config = dict(
    d_expert=192,
    router_score='sigmoid',
    rope_fraction=1.0,
    batch_tokens=262144,
)
Below are experts of layer 8 (counted from 0) of a mixture-of-experts language model. Rows are named router (the router's row for the expert), gate (a neuron's input weights, with its number), up (a neuron's input weights, with its number), down (a neuron's output weights, with its number) and show model dimensions 192-223. Each number is 200 + 40 x the weight over its row's rms, rounded and kept within 0 to 999.
Before each expert's rows: "comes before" lists some tokens at least twice as common just after its tokens as in all text. This comes from a sample of Wikipedia text that the model never trained on. Tokens count by the router's weight.

# expert 14
comes before: "1", "2", "3", "0", "6", "4"
router,213,192,160,165,242,211,186,133,261,238,225,201,217,169,185,205,214,224,194,180,242,268,134,241,202,268,192,192,137,232,226,199
gate0,242,254,216,184,167,226,211,164,206,266,214,278,217,129,252,144,140,191,155,155,171,204,239,187,261,163,167,248,150,210,234,225
up0,227,279,167,165,219,188,151,254,227,146,224,218,238,174,205,258,210,173,222,233,230,237,251,229,186,232,179,165,191,206,129,235
down0,173,199,168,213,190,205,173,226,232,214,162,161,170,175,186,246,202,197,211,229,178,238,238,178,144,123,132,244,218,132,206,197
gate1,245,139,216,97,244,239,115,196,254,200,239,179,286,221,193,233,206,210,229,189,158,214,164,245,267,255,229,173,221,92,212,177
up1,257,148,213,166,199,259,183,144,192,255,201,189,130,192,220,206,256,171,214,238,231,209,174,196,225,197,158,173,209,212,213,131
down1,218,269,268,224,281,217,160,112,139,203,303,211,122,137,205,176,138,187,205,189,150,186,261,215,235,201,195,182,183,103,249,226
gate2,229,198,212,218,231,162,161,121,191,227,218,173,166,153,241,139,202,158,145,298,251,272,235,232,222,143,188,193,269,258,238,182
up2,210,192,202,216,153,197,191,194,157,246,221,226,122,202,173,189,184,247,221,94,212,229,223,207,198,203,172,134,219,220,184,95
down2,165,173,263,178,173,202,228,230,156,208,208,215,145,266,184,265,204,200,259,225,157,193,226,190,189,227,188,213,253,132,185,186
gate3,216,196,195,161,290,247,170,138,149,245,222,134,215,177,205,143,172,189,187,205,183,173,264,226,299,260,173,244,207,162,174,141
up3,228,191,207,233,177,220,225,154,239,139,250,152,218,174,153,249,261,243,181,249,153,166,211,237,151,157,261,172,206,128,195,246
down3,158,148,131,142,203,206,134,199,255,184,215,220,194,168,202,180,155,185,205,188,250,148,229,197,158,145,179,235,242,230,180,217
gate4,235,187,221,226,182,218,173,158,212,236,208,181,202,228,256,220,173,198,214,175,226,247,154,209,205,157,246,188,141,263,175,166
up4,233,114,200,160,202,183,206,123,225,110,162,198,225,229,209,294,209,207,273,185,167,230,194,272,228,302,228,94,193,206,171,148
down4,183,243,131,242,249,252,222,165,175,169,239,244,212,210,280,187,240,126,221,233,274,251,179,166,168,242,214,252,151,144,171,149
gate5,215,217,259,137,221,208,277,165,303,244,265,216,185,187,118,268,208,177,181,225,258,202,248,259,102,198,260,192,188,168,226,136
up5,217,199,190,226,112,216,235,203,209,147,159,145,129,220,221,200,232,178,165,189,251,225,225,182,271,237,180,210,227,231,229,182
down5,170,198,153,293,273,155,156,163,142,150,181,215,225,232,216,185,218,294,195,205,268,165,199,164,185,154,214,192,192,187,174,276
gate6,222,218,247,170,192,215,216,137,188,234,198,208,252,202,204,233,269,222,201,195,187,237,195,229,145,132,205,276,217,169,157,264
up6,141,178,245,195,177,167,175,168,162,224,240,226,184,204,189,239,126,216,203,174,177,137,223,256,165,213,127,215,150,163,195,179
down6,171,234,179,186,222,203,195,170,131,293,164,214,140,257,169,178,202,272,224,188,222,187,237,261,146,155,250,131,131,226,202,219
gate7,194,190,168,156,308,190,143,273,219,244,202,237,212,180,180,223,203,212,245,181,266,186,204,217,214,180,159,293,200,176,218,134
up7,140,197,248,254,245,142,233,214,185,218,225,180,204,224,125,218,188,202,159,201,250,182,206,141,220,218,222,319,176,167,154,151
down7,240,155,165,258,217,186,194,186,237,253,206,265,169,156,218,219,193,133,199,293,167,187,132,132,220,147,215,139,242,138,166,203
gate8,238,167,210,163,213,160,210,229,215,215,228,282,181,193,159,233,193,196,108,180,179,194,261,176,156,184,176,191,260,133,245,191
up8,271,178,148,75,175,219,159,86,153,87,177,150,161,217,172,201,186,201,190,203,239,199,203,150,238,204,252,163,171,190,215,173
down8,187,218,138,231,214,232,180,207,198,184,186,179,197,261,221,253,178,282,173,173,256,145,229,226,122,185,167,170,186,267,216,209
gate9,187,175,271,137,186,116,239,109,230,156,188,199,251,220,271,182,162,193,183,183,178,231,196,253,160,206,270,223,158,262,225,192
up9,189,169,150,148,190,177,184,154,157,310,279,178,202,218,183,197,253,170,229,199,156,214,210,224,202,323,298,201,205,111,130,193
down9,227,228,177,213,228,201,239,127,229,275,201,245,197,188,240,145,240,225,178,158,235,200,243,215,229,226,206,184,179,164,172,218
gate10,195,151,207,167,225,240,248,234,218,148,141,175,239,220,141,217,252,190,183,199,193,258,187,211,207,172,154,209,174,204,121,152
up10,262,192,235,174,172,207,189,199,227,173,175,266,237,315,230,120,206,173,164,256,231,216,163,262,131,206,171,136,191,205,178,209
down10,170,218,184,204,214,262,263,225,216,204,207,196,186,184,292,143,163,147,157,217,200,194,134,150,190,155,196,179,261,187,135,159
gate11,256,169,139,152,198,106,190,186,147,165,206,180,264,242,238,211,159,210,213,182,160,269,103,215,204,150,222,207,206,212,189,250
up11,121,136,199,156,201,153,258,158,170,180,223,208,98,236,148,225,180,204,226,219,300,176,210,183,230,191,147,131,169,195,153,200
down11,132,191,254,253,204,89,178,227,208,253,195,173,205,211,252,137,180,76,179,210,217,195,190,228,224,186,245,164,175,166,248,237
gate12,207,111,161,214,134,231,207,201,167,264,212,148,203,227,236,230,223,251,187,271,153,151,217,190,181,209,171,194,243,234,138,222
up12,208,208,198,222,206,163,215,186,239,162,192,276,211,225,266,247,149,204,183,224,128,202,208,255,276,207,261,158,213,155,140,171
down12,170,256,269,190,219,148,142,228,275,204,208,340,194,268,208,221,123,166,218,166,183,175,187,210,247,228,173,199,155,246,141,179
gate13,304,130,123,171,201,208,138,211,249,199,160,213,187,218,172,221,192,269,118,178,213,186,183,200,170,227,213,205,187,182,256,240
up13,230,161,221,226,229,156,92,210,186,289,194,152,169,227,181,181,251,230,260,186,192,243,235,269,228,231,247,90,167,136,196,115
down13,268,228,157,225,197,201,188,190,204,240,171,229,150,203,263,169,290,222,172,215,175,199,229,113,221,129,180,170,257,179,231,181
gate14,192,197,210,237,182,204,227,189,279,222,194,204,251,221,225,231,247,246,207,215,149,222,183,217,122,244,241,185,178,259,240,150
up14,163,198,211,234,183,235,181,217,159,260,110,187,88,183,218,214,204,170,219,125,246,226,206,125,291,152,195,285,239,240,168,118
down14,189,259,235,166,231,221,81,190,144,194,166,186,235,155,258,184,238,190,260,155,164,151,118,187,263,225,223,206,272,164,170,201
gate15,326,115,186,178,253,185,245,203,260,212,212,104,228,191,248,152,152,246,217,177,292,224,191,223,190,151,200,169,224,188,218,133
up15,225,240,173,213,232,103,241,175,243,134,215,216,272,168,154,195,212,168,186,152,237,253,158,215,218,212,276,173,243,202,274,229
down15,245,148,203,181,171,130,204,252,192,220,219,149,106,193,185,228,116,225,118,127,272,185,183,197,182,159,206,224,183,255,275,160
gate16,209,185,221,129,229,197,221,195,191,208,199,161,213,263,232,195,174,199,153,269,171,284,167,202,285,182,226,229,186,218,193,173
up16,184,261,229,215,222,182,107,206,171,164,186,149,244,140,194,204,226,138,287,159,211,192,224,103,245,163,258,248,158,120,229,212
down16,235,157,173,245,248,206,159,206,191,160,134,203,163,202,194,273,218,127,156,189,223,110,213,206,174,212,214,238,235,95,224,307
gate17,211,170,220,231,227,191,189,226,237,212,156,127,170,151,125,182,189,248,232,230,224,180,224,195,220,217,192,254,280,237,173,205
up17,176,210,221,179,173,221,179,207,248,127,248,213,243,145,198,221,300,119,206,272,215,206,245,189,189,213,126,233,166,92,193,138
down17,176,228,196,230,202,132,209,231,197,230,169,211,258,127,216,218,213,189,268,211,205,202,198,247,188,184,218,181,241,155,179,263
gate18,198,141,219,204,182,227,121,196,223,197,244,306,255,202,210,204,208,186,189,191,210,156,261,230,249,133,202,208,246,223,135,181
up18,257,143,241,223,135,189,255,215,133,235,189,276,143,213,166,149,193,241,202,231,292,189,256,136,218,240,170,265,159,190,176,175
down18,206,253,217,153,215,193,156,266,199,273,256,173,211,231,206,277,193,214,195,153,246,196,138,171,285,165,193,137,168,304,190,137
gate19,170,180,242,167,258,257,208,177,182,226,178,199,235,220,198,124,270,180,193,170,220,148,154,237,225,196,224,221,154,164,229,177
up19,115,223,171,222,219,202,229,167,259,251,274,254,213,160,263,217,154,112,253,207,180,170,141,203,205,199,116,158,129,260,210,181
down19,232,229,209,229,193,181,259,228,251,223,194,189,228,177,200,271,260,183,145,233,190,226,209,217,204,167,176,186,218,177,234,216
gate20,194,172,221,129,175,203,204,174,180,184,141,212,208,175,258,246,147,144,239,205,263,265,209,221,189,205,257,164,220,105,214,258
up20,143,242,167,164,199,187,162,220,207,249,213,159,217,194,194,174,159,171,234,228,204,232,225,169,124,222,261,172,177,216,240,211
down20,182,236,184,292,197,166,147,250,149,145,183,234,176,239,227,110,247,217,190,218,189,150,218,136,203,200,230,202,182,175,194,221
gate21,233,150,219,172,227,186,214,204,250,202,201,204,178,206,138,203,160,178,175,262,216,250,172,189,233,206,277,239,226,228,210,215
up21,129,143,228,309,132,204,166,152,185,216,226,190,162,181,213,196,184,205,141,136,232,244,166,187,193,193,197,229,232,169,139,209
down21,151,193,161,139,154,123,231,209,202,183,166,258,188,230,223,221,139,268,213,214,234,208,160,242,273,175,149,179,186,180,148,240

# expert 10
comes before: " | ", "\n", " |", "–", "\n\n", "0"
router,214,137,214,141,175,195,202,195,217,175,235,113,138,191,212,156,142,202,219,163,222,203,245,221,159,196,221,200,175,128,232,191
gate0,227,183,216,155,139,153,188,207,149,224,247,228,155,205,250,250,194,134,246,201,199,194,270,252,179,275,139,182,166,186,147,148
up0,192,193,196,268,155,145,244,289,172,176,230,246,236,220,124,207,183,221,226,244,338,215,189,198,289,221,140,213,176,140,254,212
down0,219,150,194,190,205,237,168,222,229,120,224,170,287,217,235,180,188,205,266,207,175,190,156,139,247,205,219,263,260,148,221,245
gate1,213,185,242,279,219,213,246,210,189,246,241,153,213,196,103,212,110,194,179,186,201,112,168,235,237,245,238,186,138,255,177,262
up1,196,143,146,151,224,124,183,133,186,226,228,253,190,218,242,162,266,136,214,161,125,161,166,190,213,275,230,172,201,168,223,151
down1,212,124,176,240,136,165,182,158,217,161,221,200,146,152,186,263,174,171,150,167,167,238,166,147,206,219,228,149,241,186,215,239
gate2,182,156,225,224,227,164,161,168,168,225,166,200,179,174,179,223,92,190,232,168,206,174,167,168,237,192,127,252,220,255,115,162
up2,175,176,136,147,247,199,231,249,190,122,175,230,104,296,216,237,177,239,221,207,217,226,186,226,220,163,238,163,263,272,217,248
down2,191,218,189,287,174,200,206,288,222,268,243,195,165,277,157,167,169,216,223,207,218,179,187,205,295,207,166,237,229,162,218,190
gate3,262,178,227,217,187,173,228,190,253,212,172,201,214,213,168,168,194,197,210,188,292,205,305,135,229,146,210,151,150,164,148,204
up3,169,245,247,170,245,161,294,213,261,210,198,178,235,253,156,158,110,244,205,282,108,263,224,176,258,202,223,205,182,189,235,225
down3,147,246,137,200,241,241,207,209,231,182,146,195,209,263,188,274,171,222,231,203,156,270,214,232,237,169,240,211,191,123,127,152
gate4,194,208,254,223,179,264,266,164,208,255,263,172,182,206,185,234,200,249,208,175,206,197,151,134,196,111,275,177,196,168,159,232
up4,157,294,157,164,182,155,183,154,193,220,196,215,214,187,221,248,246,230,170,281,224,152,182,236,219,241,233,154,157,187,172,267
down4,216,204,138,201,181,199,176,200,237,123,154,216,168,145,208,203,285,165,202,215,165,121,144,192,167,200,233,180,244,240,195,175
gate5,298,225,199,179,152,228,211,225,202,242,164,193,196,212,205,199,172,203,173,202,170,265,225,183,180,246,133,217,223,133,174,191
up5,219,208,126,227,184,178,163,196,201,258,136,194,288,187,247,315,185,139,216,208,176,178,130,168,202,200,202,196,233,187,205,230
down5,157,236,227,253,209,180,167,126,242,156,211,151,231,181,164,237,183,158,262,152,278,154,229,200,238,219,106,182,230,214,182,224
gate6,242,165,171,248,183,190,213,171,204,181,229,146,188,206,208,170,155,224,212,192,229,226,164,229,175,291,178,202,278,135,153,260
up6,204,227,143,223,222,201,224,117,208,195,200,163,176,167,198,285,198,144,193,243,173,163,254,192,188,200,153,118,164,151,217,176
down6,228,242,218,230,216,232,244,185,257,163,159,237,189,180,188,204,186,286,265,213,142,187,217,203,167,234,212,174,217,196,213,255
gate7,263,172,217,241,209,199,212,203,260,211,243,211,155,173,113,208,178,121,227,196,217,188,221,214,170,196,250,226,183,212,192,232
up7,227,130,185,157,189,196,214,229,196,196,176,181,135,226,202,234,209,195,183,153,269,146,211,254,243,202,205,191,177,206,137,235
down7,178,239,183,298,237,182,143,290,182,206,235,223,161,147,196,246,236,146,197,252,224,189,204,237,207,252,238,280,171,117,297,218
gate8,161,176,212,179,142,243,191,252,206,209,234,182,204,183,228,218,176,223,187,262,220,160,256,240,217,138,144,145,217,176,169,264
up8,176,233,216,241,179,225,160,247,162,215,243,263,176,138,187,175,176,181,156,228,226,243,233,207,224,212,193,230,198,250,189,188
down8,201,206,155,158,171,192,209,195,189,205,182,216,214,174,229,200,152,174,217,230,146,141,190,200,189,228,160,196,179,200,187,212
gate9,269,244,124,156,214,192,203,192,141,192,265,195,208,194,211,133,214,233,247,128,170,133,184,168,217,240,225,195,159,151,176,190
up9,259,227,175,188,192,226,180,109,198,262,200,249,219,162,177,243,177,184,151,119,234,212,161,283,166,195,137,194,210,237,136,254
down9,163,197,187,227,208,169,192,212,243,244,224,150,168,146,205,224,184,204,173,157,205,156,141,211,260,297,210,241,197,231,232,173
gate10,137,143,197,227,255,196,193,209,192,166,222,162,174,227,218,160,183,227,247,193,172,238,195,145,225,162,233,242,144,203,179,197
up10,268,111,159,192,191,138,168,148,212,251,201,223,188,196,139,216,199,228,212,222,174,231,189,228,179,236,164,284,262,205,154,160
down10,203,236,186,151,163,223,243,238,177,242,218,191,169,167,136,172,189,211,217,206,155,136,275,178,168,191,245,291,195,128,228,161
gate11,167,231,227,163,197,222,283,231,185,181,126,167,154,164,193,117,160,238,180,190,233,242,220,191,258,196,185,153,221,168,223,159
up11,253,334,167,237,126,176,163,239,158,210,214,190,225,182,190,223,189,188,228,189,201,164,219,169,192,241,180,139,153,211,219,157
down11,297,168,220,214,164,212,160,241,218,214,185,200,234,238,211,193,172,166,151,212,148,238,196,189,198,180,294,257,237,221,212,148
gate12,266,151,125,304,243,175,200,236,176,147,205,218,149,98,212,160,196,212,212,228,265,120,217,119,209,221,202,185,222,226,166,276
up12,219,117,188,106,166,193,250,221,168,219,108,218,131,176,213,206,269,214,145,171,157,75,167,192,250,198,192,226,152,241,129,201
down12,187,271,212,177,205,183,231,257,167,161,215,190,165,171,179,169,219,117,184,184,176,222,152,268,218,188,155,223,226,163,120,248
gate13,125,183,195,156,258,205,199,209,204,162,261,167,192,259,231,151,210,189,208,185,235,293,226,181,175,194,106,201,157,239,264,283
up13,258,226,169,208,197,228,196,213,159,209,210,253,202,185,186,114,244,245,203,216,206,216,187,144,244,184,257,210,203,191,186,263
down13,271,201,163,264,154,218,306,303,221,219,206,134,125,176,165,169,165,146,208,230,220,139,211,186,244,214,189,164,164,216,213,235
gate14,158,202,228,273,275,168,243,204,168,147,237,244,198,207,168,167,227,106,267,154,210,276,203,158,226,251,107,263,164,171,186,194
up14,173,247,203,236,244,251,106,211,185,176,176,204,220,215,213,131,136,236,157,197,206,197,201,188,244,224,126,234,167,132,180,175
down14,185,149,223,239,320,238,222,217,223,157,185,249,226,217,264,158,168,208,145,244,203,232,183,148,121,208,207,179,191,174,162,269
gate15,233,159,176,211,222,192,146,229,175,279,257,158,207,254,252,203,122,154,282,201,183,215,193,161,161,218,152,182,181,145,208,208
up15,176,152,163,159,237,228,140,112,173,212,136,155,138,171,223,263,231,190,188,189,187,211,146,167,172,159,181,234,189,195,201,235
down15,219,248,181,187,166,191,161,198,280,249,235,208,216,82,158,172,215,239,207,228,194,244,238,153,284,223,179,156,141,273,213,151
gate16,191,142,250,245,170,187,158,230,154,161,196,183,134,227,154,254,143,185,264,269,182,155,244,198,161,177,144,175,180,170,186,151
up16,247,215,243,181,223,204,191,198,177,239,268,253,203,161,236,186,226,241,180,225,230,238,202,219,189,122,197,164,221,224,179,201
down16,269,152,190,169,180,232,182,130,212,164,160,239,225,205,249,214,174,173,191,191,236,235,233,199,269,216,161,109,131,189,240,207
gate17,221,231,226,332,167,224,187,209,209,142,235,154,208,151,267,181,196,165,193,214,162,183,245,162,157,214,192,247,217,150,173,229
up17,157,109,173,188,212,186,247,112,234,164,209,142,164,226,208,237,121,254,152,194,172,216,233,218,280,114,188,194,215,177,234,257
down17,148,218,171,214,157,176,198,141,195,219,158,101,239,202,196,220,196,205,185,190,185,167,194,147,172,142,153,195,213,244,247,176
gate18,187,227,156,208,168,152,221,205,193,131,240,198,211,151,263,212,234,275,150,277,263,168,179,154,221,221,194,167,84,199,131,201
up18,230,219,191,190,203,147,184,188,226,181,125,125,176,231,167,250,202,231,219,158,243,229,204,225,130,248,180,211,169,272,197,162
down18,156,198,148,169,199,159,207,136,191,120,248,191,202,223,222,157,265,205,174,204,151,213,170,118,311,194,106,184,232,177,213,233
gate19,192,211,140,229,174,264,172,231,108,221,160,252,115,161,173,251,166,244,157,188,212,215,132,185,199,214,205,266,278,134,137,128
up19,174,243,189,227,246,199,159,214,222,250,210,218,201,140,223,175,236,216,281,172,133,101,204,192,161,167,166,202,204,169,203,213
down19,289,149,236,178,153,153,159,290,207,228,170,179,265,205,203,212,201,118,254,232,138,199,232,313,192,174,238,185,184,183,238,153
gate20,132,162,185,188,189,190,168,221,264,146,121,187,239,229,281,119,164,231,264,189,196,177,178,163,137,233,195,161,192,144,161,215
up20,259,168,200,234,269,198,237,189,214,227,233,270,261,175,161,138,171,160,192,176,218,262,165,198,250,226,188,177,164,187,136,204
down20,213,272,200,220,207,163,212,175,249,231,170,228,226,174,226,136,178,170,201,217,216,198,180,230,240,165,124,159,193,167,261,201
gate21,182,176,180,154,195,203,123,145,213,224,247,156,204,200,169,190,212,262,158,202,260,169,276,245,183,219,288,238,172,221,238,187
up21,193,192,137,219,224,209,281,182,205,169,172,173,194,179,288,177,193,224,135,223,225,228,222,161,170,184,274,180,159,181,230,197
down21,232,187,225,205,212,266,119,220,93,234,217,148,213,205,191,201,242,170,140,135,162,211,161,232,198,172,286,193,225,181,192,154

# expert 0
comes before: "\n", "\n\n", " The", " He", " In", " In "
router,225,181,133,189,195,202,192,219,212,205,251,161,158,210,196,226,139,179,186,157,156,224,175,235,154,209,205,188,168,197,144,209
gate0,204,220,115,268,208,237,248,194,262,211,126,178,235,105,214,198,137,226,260,205,208,156,224,186,176,228,228,202,170,228,164,153
up0,190,135,236,124,223,213,241,207,194,224,165,172,198,196,150,203,210,179,212,256,218,271,150,243,181,208,221,192,274,187,142,137
down0,252,305,204,184,201,206,87,245,209,232,167,265,195,231,204,209,248,252,171,216,210,210,202,201,177,221,154,270,188,230,172,159
gate1,192,194,133,205,218,161,131,200,196,178,156,232,136,242,233,238,216,218,228,164,150,242,144,229,188,177,212,181,165,168,251,235
up1,215,231,238,249,181,244,240,210,172,197,199,265,197,284,209,215,243,240,194,225,164,191,146,193,171,200,215,127,219,171,241,156
down1,152,240,174,249,223,167,207,162,203,180,227,97,144,223,182,187,194,187,275,171,239,192,187,236,219,189,206,204,172,170,200,210
gate2,184,258,164,199,178,308,190,169,195,200,224,197,212,194,187,199,190,171,218,192,152,205,180,184,175,172,221,179,168,182,216,163
up2,163,219,210,194,250,140,216,192,237,165,215,241,199,143,145,213,209,340,182,192,149,164,260,169,267,127,196,108,181,235,271,161
down2,212,187,209,219,214,222,142,160,238,223,200,212,196,146,198,215,247,125,168,288,248,185,197,198,234,173,89,182,252,209,262,251
gate3,243,141,143,263,222,244,154,186,125,219,192,216,240,150,217,208,233,214,236,243,250,259,154,151,169,200,204,209,149,253,249,237
up3,163,251,261,185,165,185,207,201,247,208,206,110,176,261,207,204,129,153,184,169,266,253,196,213,197,179,161,220,149,220,182,261
down3,279,219,274,143,183,200,268,118,189,160,161,141,223,158,237,187,136,211,210,219,208,257,249,242,180,205,220,233,196,206,250,156
gate4,254,111,195,141,136,247,219,90,247,190,233,188,176,177,204,181,139,262,185,157,160,204,149,232,179,171,287,220,191,182,235,180
up4,170,163,217,255,149,208,170,129,161,109,219,175,264,169,251,215,154,165,193,222,187,204,197,213,197,145,225,254,196,189,209,227
down4,260,142,167,225,272,165,222,184,189,218,189,161,268,223,208,176,166,169,198,161,249,202,252,219,183,198,230,240,180,200,203,233
gate5,165,205,138,194,214,210,152,194,167,212,179,162,205,131,191,268,158,280,253,192,203,163,195,214,232,205,159,168,254,233,86,183
up5,155,189,212,178,205,201,247,222,208,179,218,265,199,210,222,160,187,187,192,140,161,204,215,200,273,236,203,177,198,240,149,184
down5,222,259,172,169,231,173,210,189,207,184,194,192,218,257,192,167,196,257,152,148,183,231,213,192,169,186,257,245,259,212,235,194
gate6,217,213,196,196,166,203,202,202,197,189,201,208,130,291,192,200,217,175,206,170,206,203,132,179,136,152,202,185,166,117,115,277
up6,249,207,156,220,224,229,155,262,227,207,181,190,189,179,175,266,165,91,184,173,177,223,214,149,181,155,238,167,241,254,209,202
down6,183,206,179,176,195,228,121,222,206,282,229,244,215,252,207,109,190,119,203,235,196,240,228,162,153,216,209,96,221,212,220,194
gate7,239,258,207,206,108,165,238,218,135,210,228,239,166,173,240,180,219,177,203,180,166,229,172,236,117,230,204,179,219,187,212,254
up7,150,250,167,161,303,174,219,176,258,212,154,167,238,190,238,219,227,206,201,137,170,144,211,199,256,204,203,178,236,191,225,217
down7,147,205,161,245,140,206,193,174,142,213,261,147,208,246,159,202,226,196,182,187,237,161,184,251,239,242,183,157,178,191,133,175
gate8,221,233,197,142,150,244,225,248,203,256,240,207,282,184,194,191,154,237,189,173,187,197,221,147,219,302,265,253,171,231,138,250
up8,179,193,190,257,205,296,103,200,176,222,183,233,230,242,229,195,166,196,193,208,193,207,236,254,251,165,150,261,181,216,191,162
down8,150,192,235,203,156,185,181,159,233,255,200,149,172,153,157,152,205,239,217,206,331,231,146,195,192,210,226,221,186,245,234,234
gate9,165,214,89,174,163,256,166,212,156,198,232,170,198,220,232,196,193,138,236,227,151,198,225,234,169,203,167,212,180,141,195,198
up9,223,227,150,237,144,183,256,205,196,167,202,223,175,126,221,177,253,216,251,210,188,193,112,123,191,176,208,258,217,240,198,221
down9,262,229,186,185,240,250,277,253,154,269,130,187,264,203,224,184,85,173,259,216,228,219,247,215,101,221,171,213,243,223,133,213
gate10,258,143,248,218,161,195,254,201,163,223,236,135,167,187,270,298,189,190,165,189,251,194,179,195,290,223,228,210,173,183,134,118
up10,235,164,263,222,178,249,186,238,179,189,209,156,141,228,194,255,237,162,165,201,201,180,187,237,184,268,293,188,229,136,231,158
down10,220,247,191,255,113,210,145,258,196,210,221,159,159,212,175,193,144,261,284,228,221,145,234,163,196,198,227,249,238,218,180,175
gate11,163,203,113,241,158,234,205,210,222,176,220,252,234,193,159,240,107,221,186,190,181,185,228,176,200,241,160,271,206,238,155,180
up11,148,166,241,135,163,149,165,235,165,188,147,191,141,221,171,129,223,289,208,181,212,206,111,190,243,191,170,172,247,238,142,204
down11,245,233,119,183,252,202,167,196,223,194,279,160,241,236,153,213,247,179,180,223,212,191,226,257,296,251,186,166,158,223,271,111
gate12,182,159,210,210,171,201,191,208,164,196,207,270,149,178,129,254,183,213,259,208,166,165,226,216,173,217,233,231,229,170,202,209
up12,237,163,266,161,144,221,189,218,223,196,233,227,216,218,234,230,135,198,221,208,171,217,231,202,166,190,256,113,157,179,234,166
down12,185,255,243,191,209,175,184,164,214,238,151,124,268,224,210,286,226,228,250,193,157,242,212,203,232,200,166,238,210,224,199,176
gate13,183,181,222,295,268,193,195,151,146,188,195,172,134,147,291,187,223,178,231,202,179,238,175,216,88,190,136,230,159,215,205,236
up13,161,281,188,218,238,190,245,244,193,252,219,199,247,192,208,188,193,233,184,224,249,230,220,157,166,170,159,225,164,141,194,123
down13,263,144,163,170,223,204,230,228,173,225,167,227,223,156,176,128,223,217,160,142,169,230,178,225,149,177,199,139,203,147,233,155
gate14,250,138,138,250,230,263,139,196,158,242,112,175,219,188,249,179,177,173,207,183,213,200,74,186,144,217,194,205,223,206,169,246
up14,221,207,233,164,175,202,195,128,213,155,210,253,284,145,191,201,156,241,186,226,218,228,228,228,152,253,209,185,205,248,143,190
down14,244,216,250,201,266,227,197,159,188,212,237,194,192,218,202,196,228,191,229,166,197,181,196,261,205,244,159,209,240,203,112,140
gate15,168,276,157,189,172,201,176,153,181,160,225,220,157,193,198,195,273,226,174,193,218,215,231,243,183,232,276,151,164,108,206,107
up15,243,195,174,187,251,209,203,199,158,166,152,143,240,237,201,259,191,178,146,73,262,216,185,249,201,218,244,186,201,238,202,149
down15,156,235,170,217,233,193,186,186,213,145,190,171,224,195,220,158,147,223,129,134,234,286,165,216,187,195,276,198,254,189,130,143
gate16,143,200,90,145,204,221,173,193,232,184,145,258,163,143,204,235,200,220,168,256,212,229,182,151,213,267,190,260,258,148,173,261
up16,215,190,189,173,153,148,211,225,212,260,203,179,166,218,210,289,161,247,203,232,243,132,171,187,131,173,161,164,221,190,246,187
down16,162,113,227,258,209,157,215,186,204,204,200,170,200,195,124,173,197,175,241,188,216,207,160,163,178,170,278,201,201,197,222,223
gate17,227,154,176,193,249,218,259,195,222,218,198,207,116,156,277,193,160,171,158,183,202,205,174,215,181,238,177,121,182,247,228,164
up17,264,190,131,178,220,163,199,167,148,264,228,177,224,251,239,174,207,162,272,205,142,276,170,216,204,129,215,164,195,172,162,211
down17,203,240,227,151,267,177,220,245,178,192,267,191,92,265,242,318,241,196,208,261,237,213,236,178,250,160,208,213,188,242,210,215
gate18,216,213,163,199,181,198,171,193,173,239,222,289,181,162,193,161,198,218,259,163,139,218,135,250,161,242,191,199,212,245,171,227
up18,208,195,137,193,272,217,176,183,196,172,207,237,247,237,208,176,214,176,180,188,161,155,244,182,176,203,224,192,136,241,233,212
down18,248,143,203,205,260,199,156,211,195,181,164,183,219,176,244,215,207,175,174,132,239,194,132,168,229,211,187,161,187,193,175,226
gate19,211,124,199,227,227,158,155,193,167,196,231,120,225,215,187,230,207,131,229,144,241,237,217,183,148,205,264,317,186,185,201,179
up19,187,190,203,261,224,196,234,230,193,190,170,233,172,184,225,127,103,235,225,191,209,190,211,214,201,262,197,250,131,195,178,227
down19,226,197,222,148,264,186,226,151,275,239,175,208,196,206,210,220,197,176,198,171,226,198,193,211,116,198,261,232,171,205,220,196
gate20,196,242,227,203,137,160,183,125,240,187,228,137,146,199,189,255,220,214,194,134,148,175,211,255,203,128,294,239,218,201,168,169
up20,184,270,213,200,171,236,245,292,254,213,218,180,293,241,264,194,178,202,164,193,180,174,208,194,180,230,100,129,149,208,123,221
down20,207,216,125,152,263,244,165,275,211,227,224,247,221,136,144,210,184,120,227,209,205,195,185,177,169,216,189,167,156,201,194,133
gate21,162,185,179,253,179,191,241,186,194,90,225,159,150,97,157,133,222,244,234,239,195,226,143,237,154,183,207,304,186,188,132,169
up21,185,237,124,174,224,255,141,207,199,205,155,184,146,243,241,195,250,161,300,238,138,195,231,152,200,164,181,202,187,208,181,165
down21,199,232,152,190,199,185,194,248,248,170,280,254,202,223,175,217,184,240,164,109,289,229,187,202,230,221,273,185,156,209,208,203